Weights of a small mixture-of-experts language model, trained from scratch on English Wikipedia.
Size: width 160, vocabulary 11949, 28.5M parameters.
Training: a variant of Adam for the experts, 454M tokens.
Below are experts of layer 3 (counted from 0) of a mixture-of-experts language model. Rows are named router (the router's row for the expert), gate (a neuron's input weights, with its number), up (a neuron's input weights, with its number) and show model dimensions 0-159. Each number is 500 + 25 x the weight over its row's rms, rounded and kept within 0 to 999. Numbers have three digits each.
After each expert's rows: a language model's description of what the expert responds to. This comes from a sample of Wikipedia text that the model never trained on.

# expert 30
router:461494472523484479495497536503510497479458551455506494503543475482459539515474497512504528484529518460460538523525488508515526529485491503445495457533521515536460439484499507544475518520460504525478501520524495461484519511525513499493466542483498533501498443486473488485504497557518532463512498521493527475521513460488491500500546494488534487496509479513513473511535519514460505516466451529486543466481465487527506476500475508493517497481478484463502498504516452515475497527515488
gate6:487509524553516493513476513492475518481522543496486505495485442517527476527528507499504496463511504492515581504521490496496495501502515480457495477540477506476451453497521520502483551505498511504464510491493501497477465496495498506522520575501478482535498480505521517478497506491494506503497559559457523537441475501519526539464518520499538488505497507494530519469492530454471462503510477467480496568461493496519477474499475510522487463483492493485491529476465516481467478498497519
up6:497554488482455506525515489503481496481530493495510448494459502517524521474509472467468488496484481514503470490484516483472486457534505534534464539488482512511483503483509507515579543541454540487473525477507502537536463537519545524519492495490500470522466481506496496515456508494530520458459496538513493489503562507486499472486494527486509543525500489485512522500526503471509540507481486556495486511477543484515503501512520529506443498489508507504506462518471451452502502502501477
What it handles: Places in infobox entries. Place-name parts and labels in biography and office infoboxes, such as "district", ", Massachusetts", "Born:", "Preceded by:", and given names.

# expert 4
router:496515459523522464470472502531503475498482539488513472486482485481478530504465521489541525493517491480477515525521514499538513510484483483462512470526542517532464494438512545530493530507488488499473516536514476473482511486506498471519477512477508520520530425478452507475503496538487496482483488486485499508512493482512452518544546519493526490506520488485530475534533496548482494525498488551489545472512508477502477513494464469496483490504474457471511495537500465546466480534552468
gate0:463480517459469536490469523499543479446431503469519464560492501505489480497477476497483485475513479512496545507490518464520516521539467490469491512481492509562490471485487481540490502502504506521479462516492499477491509531474494471501499503503532558504476520500518456485494486485527492500483450527517527489477495485480543471463514497504532452468500476504532511547490530491485520534500489494441521496519512508498481500535495539541490460493480528475505496492483537528502438524500497
up0:478481472514483514507507496497519540526540531522483473508534532526504471556488479483497469419509502493501551493448456480466493498472445490476476524529501522540500492498497519493441493462509440477456494476486490507482522483498471473520488486458546512465494510514500506516476487475520508499552513488482468545495494491509508502519504512492513477502492513487511489482504559495509472522498515482438506525541491513477509475519470489485496509496524485516481457459542496503462491530518531
What it handles: Word-final suffix pieces. Closing suffix pieces that complete a word, often before of or a period, such as clar-inet, Metacrit-ic, Preval-ence, Hindu-ism.

# expert 42
router:489508484537504439498500487505478493477458501480518495488498485490421553489451544498520532488523484489499526504504502501525526539505518433446509494517510523524495474470492500572524520496432472513480510529527483468481516499508507489498480518508527535526506456493468474519479490526492512502497504541491510481502497489500489509513549506455548470523521482483513488545536513538437507509459478532507523503525508485519484489536483490474528477489480493481509478514491468511498503516529486
gate0:470529491478463496480516491512519487455463498495509462464487485460483533502499456503516555480496496512520522530525560505493474512469495511499460491573512525564467476504496523524495489502501501554492509519535494504481467490533490515532501498528486551514501521484474499495505482522523508461498490495477497499501528486525450507503535543487561504535482501490509509514474549463483511511515495506529520491526526499495498484495508486436492480521469430482464494477472507512508447502517494
up0:465496504519483498491547563522492470504458492482519514471509480435523515492504482478481513499496482503491516488515553546480497500494501497524440499522489495540482501515470484492486499489508484506468465531510548504482501479492504499534487507500509539518497541488519437524486522475472483521485488504466556523535486501466488519530495502500517509504478528497467586481492536464461509458477506474515522559540499487488534489505494492472479480528518481487483521448490510450484480475515511
What it handles: Slavic and foreign name pieces. Middle pieces of foreign, especially Slavic, names and places, such as Uroš, Virk, Bogotá, Mogadishu, plus capital letters and line breaks.

# expert 3
router:484514471518488483484494492546506488482489534472548500464505450473481545512455510481570525471536518478485503519523482501501546523458490511468495482525531506515477460486479541540477498507457462494476514535511473492487509499501508481497468538494519512501485464445481485493505499531509507491492499524473524479522497462519468511480538512463542500520533485538539499504539519519470504542479462497498547488516471486518492498511502482473514466473451512444521491496522483531473468530497494
gate2:549528438491482523459479479515537442523485497521579460500522491485509547551458533505533510472509516481484497500514515509480510491475467468498504430486516503492516485500482530489468476459498492516505514535510468512476514483523505518509488528479495521509445500464466445499474520502508474531488516490503502461510477449512473545489521507500501462515519509511499518526506507495487525497478507487483542487490507496493515513563500478496495485468455507493502480461481484543474475491481534
up2:532505462465493533528506505495463464535490495503527505577525501470502541534487558486510496485508529489497475520491462547471500480522453454523511481462504495474540506527478503495516460443489478493529517485496502499514496463501492538482446522497467484494476505487495488511466549517539488558519546559462526466508487498495480459486508474520498496504491482514480484523487477491522528492510524476511526510481504503500526496471511485465510532450497499516479480474513492497482481464461514
What it handles: Opening quotation marks. Opening quote tokens fused with a capital letter that start song, episode or work titles, such as "S, "B, "The; also table pipes and colons.

# expert 20
router:464504505506511483494478511546501480495453551468518520489519462447466497473463535516520562487522494474455532522525499492525544543456516476477506499522514516504495455520480540523476534502450509530489523536518490470483498497487486488516488554503496532503496476490490477515517532538475507472502473526481561472509488473495489541505547499508558475522536500510508495512511505504439494501471463492510520493500473494549500502504481492472544496513494487486508517535501489503466491519531481
gate6:460487474573497535497490510521537485505488507479511483501480511479492482567506542475493512514503530517477526514490505522479513472479498511492467489490514524506417507495536491522501497511478511476530566489485492492506487541543507487481448494498508462503502486548487551547508513510488473459460504512521529493464526494540476489520522511489483510503517469524514471481474518496513508492517490492472491463500442506499528505499477468536502482463504492495511444477567510548513487511516477
up6:477518491520486521450518516547487494487517481526517471515492521461524487501502535504492524499528538485513463477569481547451531462532519486524511476503507496518510541496506509488550479501507500486500506441483472482489499491484504513488442502493475472449494478519477507501472518506519500469515525449496460504494536500486526484516499468519495467529485490531523489460487451503531484488483522490522495481459474490447505564500459481487499519491505459534492501465482492521448453495483505
What it handles: First-name beginnings. Opening pieces of given names in name lists and prose, such as Jon, Tom, Jan, Jo(ão), David, Michael.

# expert 13
router:501524474513511470476494511548507460478475521510541480465502472480470511494459533533553518499512509477486506497499508501507529517479475491452476489499558538522498467495481543531481504490476466522488512506508470488493504505514506489496504528487515504512483464459430458474497501556506518496506513515502503470497494442505463534517531547477533505518518470494527478546541522516503500518466480547533507473490479475530467478486460488473521464477449482489500492530503484521445509500520492
gate0:462530422522497494474524488508518476528477482460489507490538497486496530479482546513471523494513518488509494506509503481456507507468458444493540506494469486530494489526511454496537525506497540496502483535491476481522505490521489505544502556494479497476552507505478480465519503559485512530527517496498489525483528544551460510492502535448508437514539466506485504498485511503496501505516460510453471534465474474489487519487508515520520518520517463493487504556491505514520504509478500
up0:521479488459573484506538505501470515465501492513509484517488429551503476473482525513523481504537475523525475495524503501495488517446501492488482535516491511501477465529493474495514507524474512467491504517500490519465495489469495540482518512561494501504549468499532461551520532467505504497467500483538527512519510501558523527465492504505486499474500556505507527532489496505494492491474514470461457533488469481473518515483500531521516470497521481510486498522517489464502541505515577
What it handles: Main verbs after subjects. The main verb or copula after a noun-phrase subject in expository prose, such as is, was, are, has been, "is not".

# expert 26
router:483512501525506481518482514506508471484457524478519476471517489500459537484467517477542527471515506487491513502501502519505523514510462459462524482551535516525484481489482511567506536510429484515459535507547496497458517497505520458504474517493546545501509434491496455474489508519489524520522498504493526481532491464502472515512545521488529502507526478516506491530534546503446481503464458487493525503504476499553489525488496483467530467464470497491515491514510479517470519522497504
gate1:512556493512481503544521473526527553484525494480504539514514528479493529519469488521551481509504476474496490484451524507544492535524497469463512501471539497483467516468460518524469506476530459513485470538553445488509480519518511512516517490513518527499496518526481517510530510547499456507474511508468526476531522467500491495509521503478515450505537466500491502525506491517526492521494458552527501514494500499506486483569530484458500477533503510488568480517490496510481523484520503
up1:511519518500506499486484524490525480476465487497468490511493474513504530504460459494533532472510498487537472489493508541535509514519523458505511458529490504493502499510472506483503536520488501518477535536488475507497507461490508481493490514519541532480489478517506481505516531501542563499554569558477494456536509488501511498512514524537518466524478512498487507503519543505505496526465469499524524506468489533525475512434525514465493497527469582507527498481470490534502475544461486
What it handles: Table cells and letters. Pipe separators, single capital letters and digits inside sports stats and other tables (A-B, | 1), plus odd mid-name fragments.

# expert 59
router:484526475506484483487479508527532502473495530457521501470518506469472531488481488510512524500513505440488517504502485490532548558441453474481494477521518526511484483459514531524502519514430469522489517515526499473482532514488501483513486564510504509500488457505449489495507487534498502504501485476464510503538489467481494509545545492499537478533505472495488487502529512520448492535459460516473544485484497494513493496493460488509516497483498449492507494533532468515451490515544472
gate0:503524486513506516522473504519470472461459517513560500507527469448496505507496499518526503480490542486470539522490484531488543500489504496476491495501524514504477516517437521494515555479465463503485473445496484494477459485476522482467519503470464536515474498495457455486525475498503521518506505519501493490518484465500518519517524506478499496553509496457511526490549483480487449491500534526454531497479511525532454499486481474510523487456486494464483505508466527508462474479567503
up0:502491499488514477542544518514515519512509502472507480486482531567503501520489478490510533592491515492505495552497544485539482502503543510505523522499489454518530489529555495502487499509502510521493480536500504534479470527505494533499514501552484473456465538506486506458513532516508495479487501487484494498454503474472510506448501531476508541523514512503486543501465528524521497466504503524493537486517441504474538493526488544493518489504491516507508466468455516484494527481446522
What it handles: Line breaks after headings. Line breaks after == section headings == and "Scientific classification" in taxoboxes, plus Thai script bytes and table divider rows.

# expert 62
router:485516505534508495480498500539514474507454548443512507493490497486471504526487526478541524488510494505491534561508507510506508517498473446459483488553528513557458491477476508532491545504460496504452522487512495469499519525534527435494478507502543493513509453493485526471485507533474518500504488501457516499525494469484462528532539527498540472534540467501496489525525502511465501503477458521516513497498502486530484518498474470471501474495473479471539484511502449528482507535497495
gate0:523461494493565523479489459482493425511434526486502481520465467497508501535493490500527529491506516474499505484485501470505511485486473471485491515472499493493455497489496507467433522520492506513501546513483463498517467493490494435489488501493507496481442513509506462513499512488510468554496494508485498489494559471474486521508511528495513506507479508521512486548569495469479448544514509475475509462468543510484533519471503455500492479508507471502471471475530497471493516513502508
up0:502488505514471529519500466467502508498538544528493581515506515455519488494552518519525474469472514455491512492436516512492477472541582469500512519524487484499476480517467508529525451481493527503472478451506481478509509533480499538498517472518496534458538497486493491530479508497466468490522536489527516497489494492473481535511527496520518494529464505494475499509498499511476523480495491441503455526480503468516523517521491503503552507473498513523508468511509514450471492520488516
What it handles: Hyphens and word continuations. Hyphens and mid-word pieces in compounds and sports stats, such as Right-arm, two-run, Left-y, Tort-ric-idae.

# expert 46
router:472503514542496466504480539509507466504460566452491509493499485482463522489461539535524491502513484463479522531484480497499525519478482494456507477532522510522480469488478496521481527503440487556480518514510465466490541510532529470509466517483518530518526445497488501465494506522495513497481497502490545482497511479503473524517539491484532489528528492530529498495514508519446462492465446513474486483494484499537493493503463499499506456489482485431538514532525491516468503517505465
gate0:487501467531486503537521519514514524500496517534566495484527529483487521551513564492507500500542492544461502497447474527475502528513486519487525506488541516551494487488502512497529513488506430498494474475518516517500531513487525507481455492484527507500487488498487496514461504501529487498454526505507536516526477486512505485521516485503525488568522515466473544530489532488500507506445540508523511525531462515484504494515445460486560501515477539483513475494503514503503495466452515
up0:519495497462521540512463512466519495486496472487494490490518485523555494510486501545490515488489491479530552527547471507517514514463492496501502503484510506509535487512484513508504535522499495480484486493439461533483481498527475524474503513496483518471485496469485479522486502488520530475533520519498450570494511497460497486496498491502504523491497461480503503512486470515461530538516434497433494458420553469521470518493500508526506540492522492510470486490491491542502452522542520
What it handles: Place and name pieces. Parts of place and proper names, often in sports schedule tables, such as Pied-mont, UC Irv-ine, Hart Center, Mount, River, -ington, -field.

# expert 57
router:466526463497514502494468497524497479465480561493524510491512477463472528525489501505528529478541502477467534528531495514515511508488495447474511500533537503529477468478474514523490512500464492518480519506530482473473520499532529434521485528482523505493506490495475485476482491554485486493499494539498509499543495467478477528536551525482552494543526460503516459520534493510449507509492483519501518460503504481541488497491492470499494483510472438448514480519529451497470482510529481
gate0:538515475543535486457491502502511491499474544513543535504505503452484473512520486513512511452476513457487555497498484508513486511501501472504476504507510503504512492483473512499549503461501496506512487473495495473500541566526512488534535490463533513519511491470508546500473530485498502496557477500522557517510500479479477488553547478488512531512503502483508485490526523476443557486530495483483481460494485540521517512475480482507528489495532460460480520557526463483487457500517484
up0:507489519544465532521490501496569572542525508487488572480509479502500509523508497506497474525460476469527514538496460467439493483530522496492489481469487523510495509514510507506514516502480495536448549457478513480518512505518546496511520509487491518511499508511505506524537506465525521531498481522482519496517515504464516450459504502510519540475510462524506485496510488531486546477509471491485487477477454482488507454494503515480483472454488504504514480496521460488468572487492489
What it handles: Mid-word continuations. Middle or final pieces continuing a word after a short start, such as l-ock-down, sl-ott-ing, el-b-ow; also stems produc, writ, compos.

# expert 11
router:495515473499473472496461503522502493470474525472524477455503474502479530492481525494548508491535502485489508527507475496520552549483499466462512469537561514530448456470466514530512498551480491516455549509516500486475506535520541499515508512469502504511486484494475486476497512556504490498475485511478516462536534469522494498507527512478532464505531466518529491516534515536494491520470479488484510490519458488509501484493476491486542481503467483456513497548501447511461516524539485
gate0:497536454523491435484528509516529524508451465487520520535483511501507521461431479464481487502480504501490500464520468507512503499484486487526480449492533485529480528535505509500462493499509462514547486554479524507512542481562502513521523499538530508451496493512490490530511503516514480518457466494498503489520512477512513548516518518494505478504502468503453520508550525497486493528467504531498501503481496547488469523509481489520500473478468500555487529551485514518483509460469470
up0:502501522493493505463528470511512508524498486498476539468496479503497515500461513516518506439504516524490511458518480502513561535488510494488558477508477512467482512469482486480445450546517549469524476481480522459505490512514494524515492490488492467517493523481492475480505504549533526503476524525482490501495466505544525493506486507470486573486516458543477477502507531469507497537526501471492558477477471469495484492468445496503531474508482492480482514493531536514472525450476512
What it handles: Prepositions with "the". Preposition tokens, often merged with "the", after nouns and participles like located, part, member: in the, of the, during the.

# expert 53
router:499519506518517457481460471543514474500464526464514484472466483488468511469490543497552534509506486490476517514514491475526538531451493480474491502553512515507473465481492543527495504505429502489505510521513474510483509491534505479492490537493510497501473481469473482491508511518483504501517488505486518478496486466532499530508541548472555482533536491508503500525534504544434491534495499521529515498513496466539490504492502489503509450457432503474531499538512484535489510547491489
gate1:508546499487534488444535511481506475502464493502569474541486455495509478518490510479525517465495473508465514485496504554504519520462458482516506500507489520489474479502473505497503479507491537483499518499540507505484468514527502479503516498455468478544478492496498554523492559500476542413498496483518532527473480492548484505507521489524524487530531511494499491492494517487453544502488483501494492473490457500545501493483520503525519493506492507482472556455490473537497456533509489
up1:471517492495484467492554499504493522520494500505489557496509468523513529489524531496492514483496496483466517483499470500494489490532494534510476524484495501500489449542493437515514507488502512518475514504523492513484508508478538534556516506483457487507448510508490525538461540470543508526513537533442535504486503501531509497470486496536530477456506522471467490522455530500486538544482505479533521557498440480466508476500501529471531488527531500523480528466525455492502505480522489
What it handles: Zeros and table cells. Zeros and pipes in score and statistics tables, plus short pieces after a lone letter, like t-ip, p-ip-eline, t-ie-breaker.